Below are experts of layer 2 (counted from 0) of a mixture-of-experts language model. Rows are named router (the router's row for the expert), up (a neuron's input weights, with its number), down (a neuron's output weights, with its number) and show model dimensions 0-159. Each number is 500 + 50 x the weight over its row's rms, rounded and kept within 0 to 999. Numbers have three digits each.
Before each expert's rows: "raises" lists some tokens whose logits its average output raises strongly, later layers aside; "gets" lists some tokens that make up at least twice as much of what it gets as of all text. This comes from a sample of Wikipedia text that the model never trained on. Tokens count by the router's weight.

# expert 24
raises: " respectively", "”", " )"
gets: "-", "|", " •", " Sub", " non"
router:534485556627490500559441508495493399490537435572538494445486590523544397585418544525472452466452481465547474493463462512575538542576478526403445517480456424539463474551614466522451435419527546516514522526547477492511424513540481489590477498632472528537482502520472544332503618483492508479496528534448569471400532508463472460537463524497485504481478525463516567449543423503549573455530469511489478542445491518588596547487510516476548494427441516450484496572441443489479485575426604
up1:551506555540543510546498488541411528550459557497459577490513592476495557516475439518531445478425518490462447432395584544441502515394603480468500434491455526614489421574513456426598575505427516479541496493532477528589408462564467532511501557463472481513560404576669477491487456470495540530503443487438571486525444528463494504579544485533496445529443552535417552539546517439475477463492503542430409512457529466643495454531443547511507494443497556429507517438487549467517499500438487
down1:544417414407390524447435480357601522411578427501566463454542501523544528545571461541464467529554482498518489406569593434498486478458485573530501556533442491441535530509531479555456438555556480511470507498528516475464493487534497457574516440524444429534407551522533479423487478481538503528501532528587395447507506493551570575419582408534540509507548506454407458479499509524465537504547466477476505498489484568561551522484518567476460501586464516506517563542450347475464456543597526
up2:495510501473555453425498481528379496554472504511475420463439488510548508470406523422540418475478502437445525482504518509423417474465493430458516502495499481510446475564462563585551483554551488525431523429549409542553453583570395481488468534561455557422529385418544466491482473423569450519489509397556566572579529547559510501548494523427546491519538470549494433534465507388550535440565521493442513505526459533502593466521609413532537532503423603556507531530507517564553544504418489
down2:559489511487564451551561502440515539487508543518481520472422476502454547463417492475471540590516444439493532458617525581536452493504405469587492523568441579429577449459461512494476498582577536466501567536419454526459525534470465510563428484462541531622487432492553550484543502477513454500491458518543466417434385438371554493528515527478464428548547612444482601577451545467535568530524475456499509521388537495534539452497492588539421399516466438421464478460490453526527476485532505
up3:475574504490440506498469428480553556511453520454526521399525501393496453538524493507502498521549516544466525521522420522612538584461519492463509542489503395398546534522492424550529470393549528462459542442442495503513583577448485496539479502584466533374505530455529467529484509455519463544614512530433570570482540443495487482529502607449586509432583610435480450550458493442439489407474482549434490590516498599533433502498494520454521484559396467489460534596523561558514419459458514
down3:529487462496599468417574563508476550535504484466555577542513477486472509538465417446558497500492482601528505508480607541474582504531511457527361464458489577558475525480504432432477511350477570527479417524495454485545480501475438490481473476413548459479519501561444534442497410580493587504483434518524520458474517526579519537502417459624537433421579538463548480497580538489505539541519520524529501548499469492425521393499570564497477470461515561588422493400455546555465594574476472
up4:459448483530540525420548509603427468410518495497500523515588576547529525527492508472354557494528564523575448418473509478504533499529534420482587565595462525525509467471530472476506543521472464484439487451532435464424491533544524531485473510491563508504428501601457530461472545467618484530503483519514362483430517532521464512470540467536481578579534613510488509475519402570489499498475405493489525446561519519576573505586496467568458472473424449522351595530538509528444462535398446
down4:524452450483489491577412539537482526434435529450530528514515558531553408455468535571491480495435468479507419622498596478521540555564451487433517405510485563468526469447459462553564569501508418583508538564545506545493456534485475441472521417527545472493548441555488485490545442504496502447508496544556577603546514547542561561509502582415415520548552478448536457475568500525449517431556451515477581512484357422422552484403486525467550415513582469543560594512520448423475502425518488

# expert 25
raises: " and", ",", " &", " clubs", " seasons"
gets: ")", "}", "]", " information", " details", " medal"
router:537530577464525432503496464484402538488445484559467479416526509507575479424505461481493520485523527391502454487397506483481490522558507505474373480539453449491516472574446467499551552546545476524576507522580524385532509510534424578508514565484508545475529395532483465466515555417534544412483484547366555512514531505447546539548524467527506475511455495465457536569503444527515604507580476442359555571532527516501525544481462467558653577500475496522495528527605451448620423496466504
up0:484491550555443466482617443430553582576396466568544463499508504485470495404618472483518543473503469436521514468373525505500395470548538475527475479528505491501552446602462452462398501547495502581588524461600479524586505481592577570497474513500521507490488391498460469473499503471505480424545526522528561439460562544438507496515513585533499455473459448405462545512519448454458448523559532543545515485541452487493508460542463524435513572504520581370499537472544563469582427400482568
down0:428404467447521515534523494599551505433444491491501429528451493470509383523500541547522480550523478399508414564551496496536410545456562488564502554504554419485464462519499483499552531520461523523507439495528555344460490415544521496490425541532441575496542487513565548554512495542405437515441507525586544379586502471523602452511540508521510445508474488538477514473519520489496509394457510542578538479488541418488524357499512486448537563532491516517608499512381601478566456544440500
up1:456464486547518526476523588602505456600497477502486549514524585496527540517493509445476487593479533490487480469508557480436568455420510575435463534517436470514526479551468500489475480523481483476466463533435474492432510531453568593504461482467448499440524494465466465449583571474682479476566500643602446494498590418524529432540453487575409482430471482422601562496480500520602522537537531486456529601484415559528545552519555517494469466508451466416507486521569515487500450368452506
down1:513578521455519464550487507493551413506530542484508484515536494488518509522449423462520500486496558538566512406445530536507423555494442524391443478507441487471480488556440585576385468487422519472614477401444501442496524509414557510508592465520557490484521533473477545374645429511507516501538542534508523525609432639492604534486404425516472483507520507493545476528451484525567457549448509509581524429530411461487604490501462470491585518565523475519476565535471534550510553421487545
up2:451506519476468402520515538510452450573584499438470549475477641507476487548478548511462525539377523432441475435630547556513468504444442521452552423469497483532560489583481535467477442498501508559596500536438391435481572483565521510461483499517462627517522524545448456535506540485411449433521538529493562453494537522423499538464461475483462525542516446633497536452474482505468545401561528564453490524539484537532469491600440518544578550554501449444533407448571434400494522508455518
down2:511582533462524549437565432470489442517546470492573475571517528554543581605471511499554558562500440437527485467526437427587422582538499419457525522534490591455570461555532551492569532487389509543477549449547413540538439546507506415424492513434402461585472500537449501521548480523608461516541398486429432538478464442443497540610422512512514474444504559545575466480522451516475480525476440580603562502445514514588457450544526442469485480541513512523471482489456389540529499514501459
up3:429566436603536543584470493491476494428563596507529495462512480477459491534557531426520469474563469516546600548516428611525545507502476545462466555520514518478583526556523482530497552471473515424618561502517565448527631510540538509547461475430465429549537524493501404513548506468403390400507444551537435432582470508532475468576446520456510453481522494571509453558424491523467533464457568510460488523482488480434371595476466428483452476453553582502512528507419396487505471467516462
down3:491476439494483517366421504449547474525541474528469434560558498477602522506533438527542468538482580563492503483499429523444451430472478537485458440467490466413464464552596488444535504473465547524467436388487452539558403484504535426520595568571505594409573539504514359481541540553529489535593438466467416558540524465482578489543557498426456480471435526515559512539491457515518483473516536448475452486573538569492451508606512510472538521516492552542548452536549506536435508526649580

# expert 53
raises: "vention", "uing", "aging", "rupt"
gets: " the", " The", "The", "ink", " $", " it"
router:485540446489500423519411410459469504506531455479570403432478530415580461528468505488437530538550496423546410438470560548482517523522445524478454497472453415575546483465494439500487497514450500522455583403582503403585434573528543492559498546537487581498476499548546485432557538435481572469459534583467547524525551419555476460507572427538416559499437552489505514554491492580493484506601437452531540591448524464553542575491439501540506565461457413610545432573559518502446465524492545
up0:434559401514494467533466554524499507492492518483542548442454574438517557547479551439491558519493498540449443495598483455530471517479383503541533485503515443374464536427434447471537492483429440451500520552504598490502413512506544483499572552581454579579543422500489407519501549507410497452496513485503504446572508452521466447489543397544473522526398479404555466392411526540494537605423517449496468557519535472598448488564475513483547512494579419531447426581513576424484453506533533
down0:519440592573586560519499429431483479485506477490478489487591540496529524489543538508469611481562434527549478407579464509566455499502504427545515525526557600439476542515509570484472500466543396550442419486486430507445548542529439537565486543588515547465435532510464566444542488558621428516529581451449526513424465435492443597485499539535406463522422496502498521402520530454511474519496582425620519537583505508588612463465457538490435504471482489429530482572475561486457546504525494
up1:559392426567483477479481550485513511458576457513488499502552436503467540491468496536522484390486459537486446461445555481480558411485504511544501487524455572600474459481494442503578539482510497518492480516523519489580439456501569594446473492524550511497478511444515588549410557442473489560523506458459530564525544526549466543518484436445535428459466517511491493540546406576569486459551511530392444503382382500600525507625449461435593538426434484555565395533403560519543506477431579
down1:443488479404590450455506502573495541484551505514572526483536445612546525433523454504479447476513519481531484484477468462525428496482499629397572508522585415526454421378396412452451495498523485419567542482526528513449475471482414565547576540469543535411499512473521421556506495414522505496551537559454451472499580474530539427464524463531535487478516535548552558482469506475533591416500552532501535613588526555533502467665458518507501512460442546523532582516435435490496517479501539
up2:483500464498518415403520572497431570532531531431537483477565486566608494592460551479372438512525472470470483493584488533497487486487458592380507460488581476527488530500535549544504462464533473622505435519499497537502384454468470526476510506595591509576482533549520507457503457513513500481446546506505518421522628497462510476491467439424516498599579476498450380535424513537493505528549517475471473590451605516423436490485417464495533490498478544527438439488514546438615488581573512
down2:451527539466368528504488446501438474515530594464508483508492528604435504416569434542450492530545467488496456502413504565555496503549541562511661487534567557485390513483484434601438526440516386598455486466558466478531518551502500552483563561535494492484543540562532490476529531454513443512512526491477512512403543461537483467530582560578427440496517434579534464544505462550583506562425439515492520487504601550526578524482423447432507468568492498496534528573500566418455486480481609
up3:476453469515352496465524492527554453571535569519549527417541459439546453484465558408470490438514525495528584573518533474631527467507555463436470495472525537523479481514464438551528470511518588486468586440501508451564460598439428522478444601522592536526488393495579460439456482465427575489582522512496521485522446400450474438456514469417492451428534437447508515582559525469484465455489516431429411514524524523573470400490500509549497514466575502509505525502480533538533402599432552
down3:387527520551445448533497537529575446559618447494526521500585471447470613485421562568484528513547495524425453530477510430478433467497469505512541503526576524553548472510516491527531451470439482472531431521465438368557519558484423563510507485543541505555540547521487387439440468456457511578505441546514488531499437436479584516483435557474570540509425483644495478518534540494520488532418480489582493392554506410541540555502431532480505429534449452484423436476487429541451422516543592

# expert 63
raises: "ür", " basis", " Formation", "nam"
gets: " the", " |", "-", "com", "i", "j"
router:477549454494503432524421427463481496513522452478580398429495539422584465521455531483449536534551493426554408445478562564478534519515436521466469494438456418584559492456488453510496521518466499520467586409569490398581424577526549496565509534535477573499475500553539481411553549442485579471475551578463550525536546433560469461503559429555410559487442544498507509567504490581492485510600441452521544589466538486550548557492435512518512565466442432612551441574570519500436469518502558
up0:396579374585468472670621491563475507588489481448443455350475476481447531514448531532492586409548539522413506516518441543525451536474458538474481524458525445564424423549560521523488499525498489452587567455506530483502512542482451528505444525484524571575491546460526456504539512501504616506439470528442472475465508494464470464570420480511489593538449489443575480557456481458492578548532426559414440469585521516529500549471573468541473486460566508529487469493470545431531511544500543
down0:423516514431547420533432546469509502550565489534466456569493494507422450550488502536470428550485461527514522492592561508568501460383613460472529545571461595512490508556467544565522451474516509487520433435500450455439550494591586407474508460514461423451468468472437449560512471483590548397452548465572570588459491486482517422537469573474441394539537531526484502445611547448524576513405521574408562489559496516546517480473565622483458542528505477539530493489505435501509525533492434
up1:441530423498512481475476549480456498551504549582492522527434432487565482420482477550510513558524549523467391450529487509496424523483447534465501422431466546476557467527436584512438427480482519416567582417609520457512474515531569487427426540572437522539468521572476435339498488498532538423452566566545476547498520530508583477474573483602497508476429522530603500413525531507586507479481461524444560440521473511559505520510516506410569434538353507568472494512493525567430517543513469
down1:478505589423495510425485525539564525480477420421465518438478524467449481518498473532519566569634471542579510484466574423534588498528499460417480473490534514531503579479557486468421449483497390435449492416569478552435474510439489534527519580444531528528457543566601549506356511554534571427509505511498422460518594470507512415541518565504477459525477379529569536490524495563559513574585479450553433529512531537432518413450540446518497569429532420506498507516600543467479507507499513
up2:478579447546477418556550494545467532418457569498496452429526573414480543512379538510465473426483550539504442463504528529420511539534526557512460503543524463510489490659475502462478565522529531479442505456541447595524514444495454532371476593487446507555522555566416466545467410501462525489486509519501588485568497478475533481506494483483440531473466417594465539461462509598406589479440443625478479592437442483570473547611570512473531506472507453530464496494483456492426475457459570
down2:555466474454468548513408456513386554547500482542525483529484528504463527532475495466537478488498404572539459491393538533497525601545493489601513538511586503528474504462521571452538536515569500471512448525479505521501429423511447464461506463520526463492505520513476446652556419555442522511455483547517503486472583482470535552592555521508446445437471491499551485412491599509512476445480460425467643598517522475627426415477508561468409473477504488413478499596451461469435522530458364
up3:451434446484554433469427489508442439508475539629584438492464516477453543461500448437503608473508555454532460488514429600564524413555486439480528495475429480485497420502469445520483525553530543485571558409520489547463534467479376467481522552516514553554547489553458509538516492428464528454493498578468568441553408573514541371540544443503474518551462570499514519551631472452515446530593535483433514546532529444510436507557536514507557517609485518485521549400432491504436616490506525
down3:560466474503470479413436516457461528544534465436428448406503513507603543619452567511520467564471456479516488511436525526408507522456478465368490524500459536448465443455449571485396516526528421434458490513475461583493543533590544596448568540458499502539494508506503513537395444539554574459474512532524438528517441444440542473492538588464518574475535469569435558503437536572536518551560522368501457547446495553436482541481594565472511428560504439536556406558566478481459488529519459

# expert 0
raises: "lt", "ng", "pha", " he", "olog"
gets: " 0", "19", "0", "00", "000", "6"
router:499503494536511485550462441478430511519527425608553467441527502477496509445557514415504467624542571492435501508401516488576531552563458480512411481460502426541651448496452475542480509539512514541472584423507416472524472574512424460452471521509469546459502438552496485502627561493445481458523483542451581486457493536460543464495609371584531549501514572563469520548569456548476469411536412394536500525461557465562479499531480411475504446445479478528453463515535489496437511543400549
up2:431538536449515552423493432508460500416534507499518507472505539453428516507544452565495452568541484572500480548550564564531446417546462486517521408609483377502506455511473556499496531576545425488548519400483532514537497542404596473496573524571604467509487436459551514535478497470474489590524477545503554451561481480515450523479494391428486466527526540390426448541508599451565547500557553496455509428546518483420496484520428583527547518552559584490459521587514472498371433503564456
down2:522432459534482507477521507477440486539466424493430503501428506614469538454525526576500468491555470473636476493550479432640557445476480540527500506587500532503544445561516505482614480576547413481489483367495540524505511535553536438473436534493538514451494501524522470515537487395501420470458537459474536545525535504551501571500458398490629501509395447507578505477489511428366430476449498485469401562480520485438464538558474593547441426536497499485476491459499425548560592529518540
up3:436566445544529559427498639551491575506582507505593476462470499495575485479532543482463463462446499569441517447430459495483558578418599532543548516408502467528523427493492470562544491443459483484611456516448543492563552369524618527551557493538518526401527508465553514527494456412461485449458479495506511499506508433562523511546521498486545452495458491481457548514485557485537517478523487512554534450475544460386542606544511533409524401531424396453498503505526520501589637519542521
down3:518513485455509466515540572513491500480474452435547508530447545461491569464555424459544517552494429444472471488548521369534596442487477513517505559537443515431496612526472524523554479489478440528456505477563393459611515471528536481476504592483481492532451431565517533515630454464501461577486554492585509502529490443522508515444443481601496440553584432478462516463548607535565555518383467456505383480546479515430515444414484552563642501433483431438474547566528486498527437553506512
up4:626582457554506467496510440518529472472518578511545427518461462414468502405545552419442439489404437399474494499566521537490528457522450506457467486518471501500502554512538421466524579555535438527659517508438510466535498491517547379524473496481511380533478543563523562509427523527519464448544532334528508434456561577494525482493530468533549565527488472525536473487618391445438487485527533466517463495444484500563523448493481487516525462552561481465565446498513596392454504459488454
down4:499453506566529577433487559562560530463533582479516535533469425515486459554548474511452489504483476550549569569576462458564479489522465526453589455493469507409527511536555437486489373527447428474505482421500520500551435490517525584472511551412488491444479519510352547532472494495404493407535482531440485529525526527552465486413439471488506555548478508471396482520493540431507511467505565445561438560439616457459455508407492558603461548590561500453594562463425597511484574502532548
up5:439516528611537535519380418458543421513540449519557507599504504543567530516445519424550476503496439534531510656418537461465526489522503614498548443485500516519514451399366538518516484477501551602478540503592529459526568515456509408459456566477471549574411531536447559468426577594497559558479521532508514452460483486524482511545477406464467490469519450532457461529474517405531542508489460473474462494440522448431453529519520408406472584491514507490414454471529422520465495439520518
down5:529518524419536494460451527474473454492479544509499497471505450477474368480615434570423520466497554417492545510482407449508501495524503523562495647444466540482485513562504493484550434536529442580458494540581461466507514572518420489507615555427544407564534495456466567552574439446428442504435547457412517563575515513495439546488392529448498540526419364479564461506559489510445477480499549463528515540590501504538536472415493597480541484511521506546552534523551511474561480609544477

# expert 14
raises: "kn", "cles", "cons", "Histor", "ctions", "ordin"
gets: "c", "na", "la", "da", "ca", "ga"
router:550588496460525477628513493386420380445531476469604465436435529497476492477391568431479554557492507428486478483508564572462530496515435609510453545501497430467523418528471496471493583428456522563502560467526521511493482415590496445554533480619490510490557466513560516441511503447489474356514545544524480581555485413505584523478578416519433552443518515508560499497482459559473533558493522464467535546493473499605504520505451504568455593425482463538511491510592440503493468509502520
up0:533552437607512394455465464437505502498538356513479446467464445566543532513478479478463545434498576474505573450393534423482480532514493533460538519468452436555455537492597523527510495470483532567583562450510497546557495425517571538416497528458470563404441440465562469594496499511581608451489542432521611566487392500556480560475502446481484507467541538459527619492526559443519524555530504495464493470547533491395507435549509537454547465518533457451422569539513420460543479528566463
down0:520501492454487539371447520461459561489306507465528471529609501460499533464525528515485603463521486473475442472582535490443527584539550461522468467510518479577572423513494476529549501447450560464453467540478485485507514487507531490533483559423471600473431453570515472521553474462618423508437571429492451507516426521476402563568508469446474465465419469466594567543552519462540489464551424493549537535418430564522512623547456426503535416565508487523549478444491474472469585497470494
up1:537461475460554516454447533435592485514428495489568460512543540566521520512487557538508489517561512607393449467499402546470576489580536556514506488463437359407547527474426534503585517549517508526440524491484443469440477557502534540558545510500606515414539527514499521480464440479561449492499512465519507430538500516529511491533564557455487555370547387618435440549548476553438482542550450437508449575513504431548556555563549442552499505565489525582506425440441457476433464474454563
down1:545518515497430445483472412588456545528471492489427484485401546486486513407511522494458531413519507437466516555527519447489471537558554452483502424516576458535549487563478524553535513529569480534473643467508567494463450410486565516525528454497508512392541437528492431489470419570481464551435446542552492519516554555516526453459490510590472435534450529432510531437453530560522535647458503494576572467489570527550481463474428569586575508515560480431619503577415429562484466581528445
up2:581610538497425554551459552445533473538425561459500463520510498423397509471458506537473520483438541467398512477438521533434535544544427455497440461473471479442496476580516514478563521497482522552538520472427566494469542447484627450426537554514499575516532513505464445447464439471540570436465501460488517450523566528507581412500455404458591622484435427541497583521553356634549521468470464539582568534614485456495470453484448475501472509539526469437441496513504467519503486515522540
down2:478582538494466507480440476394445491515540494519487537472510501578532518485527569486444573552473520519521545520524490532538514460473546413504526508526502416377555554578480585433437593521485541441492563555583430421526492531535529526479467456542542437472391458426576522502521519591432488511556478473425412571419552435530533481491512451519610554466514517430516514520550599387493401559584532484429524527535524560526513567413493610504514542482462480567548444426504495454456440504505480
up3:403564455537546548468475357521546433566456515433487409561521535525512535528483541515465514511541477343479477467509470520547552544538468394474519496479415603514414513531505479450512441515464533429587525516534550576537513445490531433467529461539533553459460494550471456427488570477547547386529526529487402546512537521471536345483538596547461444488592521420494526454423556464498537536443502455490507475516454459496565497460570510526439591490484512558538579520522484584442521503478536
down3:514595424441460584547456541540577463429522502556466566511413447484506469385542499505577482456548423552432441558475538526495451498460388544471500646515490388458514460542519494575470489436442484438471553534525485582500493424434533533485546520444541536528515503527504433565486490499449546505509501632488438615519475416506412489520477485452499489536454579486451508566500436524474513426458499502500503519479623522547542518505481498424474489491529543627512411441476467533536586493550538

# expert 62
raises: "”", " which", " where", " the", " this", " whose"
gets: ",", " so", ";", " ,"
router:483570505520525415559480526514424474535551533487511455361437538472466418576453601542518473570542571403542467452572542564523533461524468560487544494528486467463526475449477475441436527485555463534571510514569429502488474619481489603549487499538460517522455469551493523433461518462436537528473518540550520500537569489517501528482585477432521531444506453433549497610366468483508453506503350509538454503486474427493536565485393463436574620462426495517466518525535448421562533556498484
up1:465548567513505510482440556543490426538446570536513434500473512436530458486473529521529503578483608468430513398585586477498487495419531526476531591538425503395437543426447559506433482492525495565467490482466548435466538514526474451473498389492495604424574500515514466568552490448431503456478484375592544448471395519509497476595568530467502617484446470494513476520397514462555502490537419539525450489460470488524541494548487549498475594516457503526539423465595525515580620487533461
down1:480566372579496468478412467470549546514458487555433563565469515531479455562469457505474410516479468513484555617503526438501523502469478402487538409502596476573528441440513450522529514455465507502515513445532521442490437541447461497528540529429533455493546387373390492511517425522503503494482530524565562593545512474472550425487416586493387521511485479545548504559525591508437523462488506561491578485408507525654439481472539444523461458569508510524452498500470501479479603456554514
up2:449475417488473570530415499507497497471463518507438441540450395470521565514483488588466540515479417614528507490461554524484580554480421527562447518419524505509591539536512477475539493436495486495493540518503499385441448547508485487466417449583507511521501410511427519495499461578503546459533516418436543600629503517442463572437591488543460485499520415497542492466491559508516593540537460479531526393484535524566497546520532495506595426499530462539504367481567610471533411412487456
down2:485527565503564546522455434495535450502448544569541589486485495436519504550527493503442615440449534501510517515505437558496432505490453494530516440533545540558475524482451395458496501415479557498557514444563417576512437527602434468546584520538445477553489469555456468459515409477487530545461538578486533536405440521480545506422452416539648523427500531466493428538463461533557458489543500441527566498492489594440481486500568482426442598473507426532467474593603581532399539494431498
up3:495378559505527620513445549382514489462527528549516561491539506516439462420510480554420478552395576556479526437541505597469546502435422530491501443490558443545503520525485439500574472378492490442498564564478492527501522563448500514508512529519494528428523426427464476503546521467512473523504526485567538445446545459468498538489471411413488442495524511529498610450536544518616449570496467575395441514576469536496461514516507508455441456612578387535464481504565406480502591500463491
down3:506482448423491448494492432541469543564432529541538415563556598525527547479496406529608483501563476418503502486446506474511515425508458481555490530521458588437514535491508503472491491495666471451469400518525511402460492453549485431431539422396578507605417551490492455430460559497440440524509511470433495547518532535477550480452546520529556521542463479565527433560511480521535469534460391470565493429459446430548520532508474564410546502501469579430513556598545577547494491541482423
up4:522474540463453474443408529438539471509427425430502421509477458529468446522552491421589439571477499534418566549459447494459531475475468389553528471521515447493514541482472387544457567512532550446488445498528517589523459549539586554547546520496444503551591602414498521526519524426476481468555449532586553458539509536446456588499453454556536481466584536636479482465479489507444423448551491502532459459523561491532472501473539552454453559532474518516413553536557497552431401592483381
down4:477538502470519513508467440606531558539487475406547508492437417450531487456506434624465572491469416421571470433481513568548486508535530604560511532424572585431491589547475559477539482482517516489493470570508383458541457443536468465481418462519563473520478484556478445529518476512538421594537485453394466624504471542507461458551506449462534463548530477431471548532509518490483468493446400500535534484487445443429473570517421563434645521500547486506527507432483526496496608504555568

# expert 5
raises: "bal", "ties", "eme", "ğ", "ality"
gets: "ti", "si", "ho", "di", "ci", "hi"
router:476553483491473487532469449486522447483464468468486454411485516372559525496488483443537518490489514493552376404476521568537562569534370498455471489478450396577517449508512509471427597461509473549565555425487530497509433528462582436626494510574560558485435503555542521442486519491548497531550554547417505619458516437495441428562546497482428537497551575450527464512479460549506510546530487568481484577429534531481489509489373537551485573440452548541551525552583529574405501476537482
up0:488492532529400445555428506448579542583587517492487520552470529469504451536528540501456498483448449551520562513495463607564578537457604560521502536520535473478458363523474460455438482564443460503482506495581539523562524538411451519550468471494413489522480494519502565595469433525591516515423461547519602544535569424450470482452529497503628487502474385506526516515529513439610531422474515515480520402425408506570541472501514545475460536457493555531464551548429430552424528560443524
down0:397501447496471542498489500541556477545503464643463477454480475442512421514398496399521413522500499522567481500432543514487497522447503570508420457607498575522436571483510507501586575593483436513497513429510493567490511455541440437497530498485593525457611517546525494528508471519457539388489487441573464492516416541445491503521547521601511493556457494485510520521465498513555484537505521565486526581384603442550460466507430424474458566404567486576484456509595516537530411440473427
up1:494551538616485487537516497554462575520532603503471499551481468452503391544493472532599528559560552410499485448539575596551509485391533544527424478381452440584490536501495574486454454446529478479480421415523412538477565473503494516451488519517529582533480532550446353494439455460468490509524530518492507605515513434468587450441547536545442512544467463560517511493523498429487460434462503454540412558499527543459577499368536445498408466498510513424481580523545538442512507487499552
down1:423514480509432445483471547498471617430455476408468578549570623540454559543628514512596446497503522487429572518528472486487502550517445485424490385558547426467477581559521468531531554466532443471448479385463471483519568491519495555450442480484478526464539549537452531534474494543472481525577490515524539494459470434476460525552457537506530502436518500512389437551515536470581481547488464416484533541503472544542549548410486447485405452486452579600439536464532472583545584509617523
up2:535479457485581447363409549426511489514483494514467526453513534451534452472479503509513495463532521540515489590474460508466480570538466493457533520526509410460544489501495538424502484451496530480455511530553547581416566527552575472468412568444502610455546525521490507389536535450469511526389561467520436515583502426513407512519326551564524517558443461507491516559512504585540483530548460443532471532481609597460566491577549540504370522498438455508504519511426430569463431492450497
down2:548508508600424385503548506408486566558520503425487392501484497472496573531440483478465612506624505534547546511563414526468505403560579440531514477510577516547460445484487514521500463572574503429494431496503495516554417404559459482486600444544549481500420540475426575480505515574512500423532465538562509545545560435446554474426527469504517441434488487464593479499465497496497488468461497490484404491484481466574553511449434428514529430534507489507500471535444544514424574649481472
up3:359539557595500415462526410512443504455479465498467550430451516555495515604483494521530548498450452497506543458476548451521461530507475501529546523452432424464639431461563501523635574537482566550412520459493499510528542436522464428432484493595501427500437511504500468499581566565452531480468412593518498559505489497594458511481455497503529468508490449520531495459449437543517488549521489382397479475517593538576424555572518489460480481465540525540585492490520595522511433573479448
down3:447511510507470488492547429567536504641518535478505426456412478491499539552577499481475472492504466596498485453553596522536462505488565466522414584476514518491552463532521559481383591477565529453486542460597621462614614510471500642454441527426513557523441464457528517391525545560548449452466482506508539486540492418485437433447510493527457443415406530539454536533548520484422557411499562528528524482461519449468512500483489558466472502543498559422539506463487489572455488449563526

# expert 42
raises: "istic", "where", "aged"
gets: "|", " First", "est", "ha", " (", " round"
router:484548462490503423520403416453474506516528457494565403433481538406585463529466516490437529544550493421560405447468561561500517523518445534480464504465434417565545491465495446499484492510471496511457588418569510408574432573527530500558488545544483583500477504546542481433568540444488568481457535596461547524533563425549481465512563424541409562507436556494514507560498498587487477511589441449538549597449526475557537580490441503524503573472454418605546431575567527510445471530497547
up1:520558557498577431472393394537434421457527548453536499468518410486574509529511557526535425485478493528533415513470606581495547554523464506439374475571481505494530523524437485518509513452471491570523535538528535544433524522443503496540423522568507498583525568429444456501493495496554417481477500512394435449491518487446424432471527463630547561457472581578507539545589474526630503585494422542509487567420457501529473502471432559501545494483544516553511530543528474521571483462414575
down1:587517478532536469469396463403520497499540454458499519502475535521507508557506422582611559522433498495525442442486529556543367422423488499535405488537510541449486538458486415507442533403505462485490491468463451445499476438460463531459424484520557542510386491492539453522449545511470472450582465507528498531539454561534528418554602534478469518581505486508576440593508555472444554563587591556510507459494462541528604452487490440542474529413495446462406550552578548592544439471447505
up2:502500561469529561399498536425576486551497539484499414475550547434498560438519513461443474525457543548522472437546453491518420540483473479532441445501395464546408579561538500517516425410553494432514528553468554456509466472395480571446540442475466460529533475495553477536461550493528476484538521535441486511400621505590475469494597471533470517567498553479520494585521444479509488540565552414465517603577414489508473636454448493421504578490522518560510434565511419541562564564503578
down2:529484470504552619532495574513381472440516522540411499544556539413550597532452423540469475455511434430534462419564486505572517517501493542493553480421518545537623473542505469545598478509513424532466431518512487487442498389446479551428532514513355531562451504492407521531452497487542533506411505525476520495509518489538562498463546509517523425548538469462429544604492471481408450517529451453464524494480473490427515488610510456589465454597539534450478561439591478505545459590505520
up3:528551499509547525554498523455476456555553472412500502488515466563462455510517473433456502451475490464454501477446536535609523465476512530461471441519384510416506436465483470491519541489512598471571579484494528466487447422397489579510580574506476484558485487526491542484536460461513531449590493523400497549458510595580493509549489516420545533499468468548506475508609559446563438427541395638426517417464567503569503589487404422458589516532444495447566400411527513517429481472493471
down3:536444433535544484560520528562462521419523519452498520504453617489503616440603539466507432473476555537523452536598577453528556454360459421579400428438514502523413557505536489493530413597519461536483504538486487536483475571519538514467486484460485543519440507523519517422543382455544477500444516481507551427550478437540583554513428585429454528481557475451487583507439519506419501558599529454510527495390479472528503555534447527507491513500488514533426491452573526514482585459580546
up4:554488459514518467475576492468499511506538514534475504416458529419500344512510442530479546542471413446501489418440470436456489520395426564549436527480487478454516596548406486532510477493488492583490548513508512513626445518579462473461436489450461547561559421575409465496477436443368488441513541532461542477399581496520497468585561514484518527513562519503407536541545413535532486502491518544478621561544466450463544562522537408477444530517560432559566482446503498473546478546518563
down4:509447441451512450386436553522467494546462547541509473538561523462485461522453423560468461461455414570513430448462560485526478589503482461545380597582505498498477538511493511502489541509527460489528456504402524521552477546469534474530599380518500382596509546478496522521528520531574608481438439579477466520489445524581504511512462460548488475495484489576495423570594488572459432586589436443428521481516496487479432448535439545555454512561516572459450498392507484578567536496423470